config = dict(
    n_layer=10,
    d_model=448,
    n_experts=48,
    experts_per_token=6,
    d_shared_expert=0,
    activation='squared_relu',
    moe_layers=[2, 3, 4, 5, 6, 7, 8, 9],
    router_score='softmax',
    balance_loss=0.00131,
    router_bias=True,
    lr_router=0.000247,
    norm_eps=1e-05,
    batch_tokens=[32768, 65536, 131072],
    seq_len=2048,
    dataset='wikipedia_en',
)
Below are experts of layer 7 (counted from 0) of a mixture-of-experts language model. Rows are named down (a neuron's output weights, with its number) and show model dimensions 168-223. Each number is 128 + 24 x the weight over its row's rms, rounded and kept within 0 to 255. Numbers have three digits each.
Before each expert's rows: "comes before" lists some tokens at least twice as common just after its tokens as in all text. This comes from a sample of Wikipedia text that the model never trained on. Tokens count by the router's weight.

# expert 22
comes before: "9", "0", "8", " of", "5", "6"
down0:143112124135125101161131134189136172188094124143097155123136116137132179179119156103140135120122135091102112142087111134153132133077174132154143086152104147097118131123
down1:101150135155136154103138129107075133122105095166122135126086186145119130165144149136126165113131160119114167147104152137126106131129137147114131106174104091102093118099

# expert 37
comes before: ",", "9", "0", "7", "8", "6"
down0:155142131107123147091141127111120120129149127151133106159131173125104128096170116138112129123141138141140129127156098145122119090124109158170134130127096132119119145061
down1:112106136178143137149180155094083107147118201116104129129116158109111130153107123085076116134120143122111150154121103149132136119104123109153131127125143144141095131097

# expert 47
comes before: "-", "|", "\n", "=", "See", " information"
down0:132118130055130136117166136111107100111144124108115112130104131158075147101140116114131101129145160121112137128145146155147146127101158130128090109166083146089071161120
down1:118102107135138130097137140134158123118107124183149148110139123124125099132136135114122084149137123133141135160155113173143137120077094131092144119134169089123166122132

# expert 14
comes before: "1", "2", "born", "C", "A", "S"
down0:080110097089150116117150072118065139142168138113101163129137155111144135138127145111135129110150147095113153106121141117135145164121135112142131115113134117142103149131
down1:121131105126132214170090144138108142100113123112140151121157128116086116130131126161139164146161118114145121147170107143136181101151119137144102116081105127193141128142

# expert 27
comes before: " ", ".", "0", "8", "4", "5"
down0:115112134123153161134092115147088118141134143139128115112063136082138133107131147119127125168159137129121128158146109146116134126150143136125132144144128120153099140122
down1:157123147148112053119057139156121124130112106176090143177112157124126126125104132129152112124132161107131125163155103102092110128160109151110116103138157091123134106088

# expert 32
comes before: "0", " in", " on", " by", "5", "4"
down0:147132155134097151124130134130157088103144142130079109153161109132159121133136108119081131116171125104171091143152118100121145162126136158144099128121080135090116096112
down1:140140095144151121083138159139127153089100147146134126127134167155150126113143165120173136135140135104147095108108121096122192096123128118121164115081143138094123163152

# expert 29
comes before: " |", ")", "–", ".", ",", "%"
down0:128118134118246104161102126118149146136112130135160111149139101125144126130111191124134113130133100133114126134127131139103111139099093131116122095121120119118108111108
down1:141162164156132166158083174150129129155088119164087083125101163149161163171118084115135090113103125157140141122069177101120138111126130128108113125133117147095134098143

# expert 3
comes before: " ", "0", "9", ",", "8", "6"
down0:159146189120122119115118100156097139142152138134136137128109131117159127138121167145184111157144183143104138116183179103121099148137123109119126126137132159150098094141
down1:127132092130117152166134118142163166153139125123145139124124136134119109127102169126102147127107134099134074114159141121143160145165150161119143131129118145120132126140

# expert 35
comes before: "ed", "s", "ing", "y", "er", "ers"
down0:122091176126143113107154159135126127140149102128142104152134142092130075091104084122115085120112115103151104125144122128081136140146120154089108135115154091146111128138
down1:179153094129152123139133134156095130169159064152145124102181145122142134127128138108096105127125127167146093110122134091147152159131151131141129127172059119144176135132

# expert 10
comes before: " the", " a", " to", " his", " by", " that"
down0:087153128128105074116149105143131105159156120139134112136154112139134123157136124086167119129104142114055167088109150117132112176119053095130123154116127139110127170097
down1:135113168113144071112125136144091119108133128107110134116119120150127144138151154123165122106132122102143121145106154148099114142144092100089119132142122174117109115148

# expert 0
comes before: "\n", " ", "|", " The", "-", " He"
down0:113107157146104131100139114138103132109105110161105084133155126148137112108137080147119053116120126146125115124150145094151088153126123096142083160115113157111197137122
down1:162152122143145102174084110140132126123112091131162124125138136158155132135170110159109132153144106133110117140133135120145065124080133113085139136092172132131120113151

# expert 26
comes before: "1", "2", "3", "4", "5", "6"
down0:112125091137121255142131150176134123111150125110141140121066120110129133084111103165127133111099128154148118123116118119093145134132146123110130119130137167117123139139
down1:135148149134132255092137110100142131125075103128167156154120142126118117115133138137128102073146085130139084146137132095122116120122138117142162090117138105152123116133

# expert 36
comes before: "1", "2", ")", " (", "present", " \""
down0:121109143117157092112119102113134137067115117124119081080167118087145089084095149090119149102166132124145119166145102127157129105151118115141156101127124129109130104125
down1:129164136149130238138133142107109115116125128137115121163127154134134122126126119127143172072106135133083142149094124133148099114150104133126133104109124118138135132094

# expert 41
comes before: " ", " \"", " A", " United", " UTC", " N"
down0:160093118115093104137142094148117138183172112114142130148138083114136134175114098126083128158123105111107087093143094129178132125101133137103099152120161149111107095135
down1:132139102125132130121147129093165127105154139125126127140160142132132097109121121086069102085130096133136129138165140090128147118160071110121143087070125106145117119118

# expert 30
comes before: " the", " ", " a", " first", " his", " own"
down0:158162105126103178132131116118146114099110146155172136132133073097135113110180115125095143091122122156138168138139147091113103125111138120138127160112101114131117110140
down1:115175106170144188099119117186106116125112123120128095124119101123117123116093138159132148101141167105121076121167147131119107072124132147120152106154130120165096167141

# expert 43
comes before: "0", "9", "y", "8", "in", "int"
down0:094136107092155121129123140147149120110139120151125149135131159112142131123126126109075103155111139091163126132075129157137139112142120139156099122134110138134115125119
down1:101123125139089164164135126111173110120132138129111085133116102114113140145124122120139087102136169151087140092115158139091144147126120160099143147129148152111126134073

# expert 6
comes before: ":", " |", "ร"
down0:112136141128124046138122116112127106160111130133120160114134141139121101195149130140158131122152121139163149168120103122119139130133121070118109139126096147048096122168
down1:162062132159175133167132092126152145174136111114132164124133134186161099104121110146140121097124133087130122111137151104143164123143156131162159128127117094173128142127

# expert 25
comes before: " |", " and", " of", " (", "ic", "od"
down0:147144144107127113145117084114143172128139072145126157107111085155143181128112160143174160126137112103152129082182104142083117130138113091107160091125130103100129157155
down1:114133130131149080169118132130157142122110102155101112139127140123138144128112120146145154126125111121115125116158148127180117109127127118141118111103130132146141131157

# expert 44
comes before: "0", "8", "7", "6", "5", "9"
down0:123126116139103146110144145135123120114131130133104151114133112126127105135155138129119152166141141125145174145093120105121108152096092115096131128156127147120141152153
down1:087149115099120168112118163097146145120148136089097094117122093140146144150078131115164136126125079136125144138139103139122142111107081079134150121123141148147119176114

# expert 9
comes before: "s", " of", " in", "ing", "ed", " with"
down0:106114194111119111145108141140123135120178184143099140114118116144148095096118079098115150155100117116113107141099140132144140171153119107101122141088119100112131117107
down1:179166140144108154094114105135126185129181120127189144181119118117103112108130125125137126179149130159122096162122120121138138111112073142143071143150113149148099111100

# expert 39
comes before: "s", " of", ",", ".", " in", ":"
down0:101125146106123143109128089127128083090136170151094100146117122088101095123168160074165167113181153176129132131122106116145135131069230145134155122130135145136126173163
down1:081108152144133191106123104132119110116124152131150127119082150099131140098160157113107133081159076138143160122137149129114101143099155122123144126174149114154131155159

# expert 1
comes before: "==", "The", "===", "In", "====", "On"
down0:118114141097124173162106102104141158156146127114100149094127172116131121134133086164084141126118107103157108122130124108141134103110160169098135154152150117168095106126
down1:106151117119151255088127140137118090123143138177131089138133114108153110115115158114101153154124134128127164151119096111110111135122083126117142116155111156115122125121

# expert 23
comes before: ",", " |", " (", ".", " and", " in"
down0:091113137110124117145112159127163086099125122109090108128166135159110138188126120107107089126143143138101131144122123116162151162120106097110128166152169090138093152137
down1:129144171104099123099136106158125093144101111130123183138134114148129127126142087115146136080131084122109082094143132157116117136167109116164106104132133097104123126129

# expert 4
comes before: "1", "0", "2", "ing", " to", "ly"
down0:128118065116127090163113122129103141179125155132151084109124125148159071139173179128091108120097141144145081110143097157145137146139112127154150128151128140118114106151
down1:129074119081156119142130120148111132111181109148102157110137163068130150149139143134155133125142120089102158048109077163140093102145135121113148113132124158135142061212

# expert 12
comes before: " |", "–", ";", "0", ".", ")"
down0:150134160092157079129152154147109123098114168097086120161143146126144176146115106168150111160148190074118095104126145129123110088150169137148116149142115104111058118157
down1:112185104152112146119151134138172121161116111132135115108119116117172126093116146126144115123130144152126146128133153138098104098122140138149181144125160170180115120161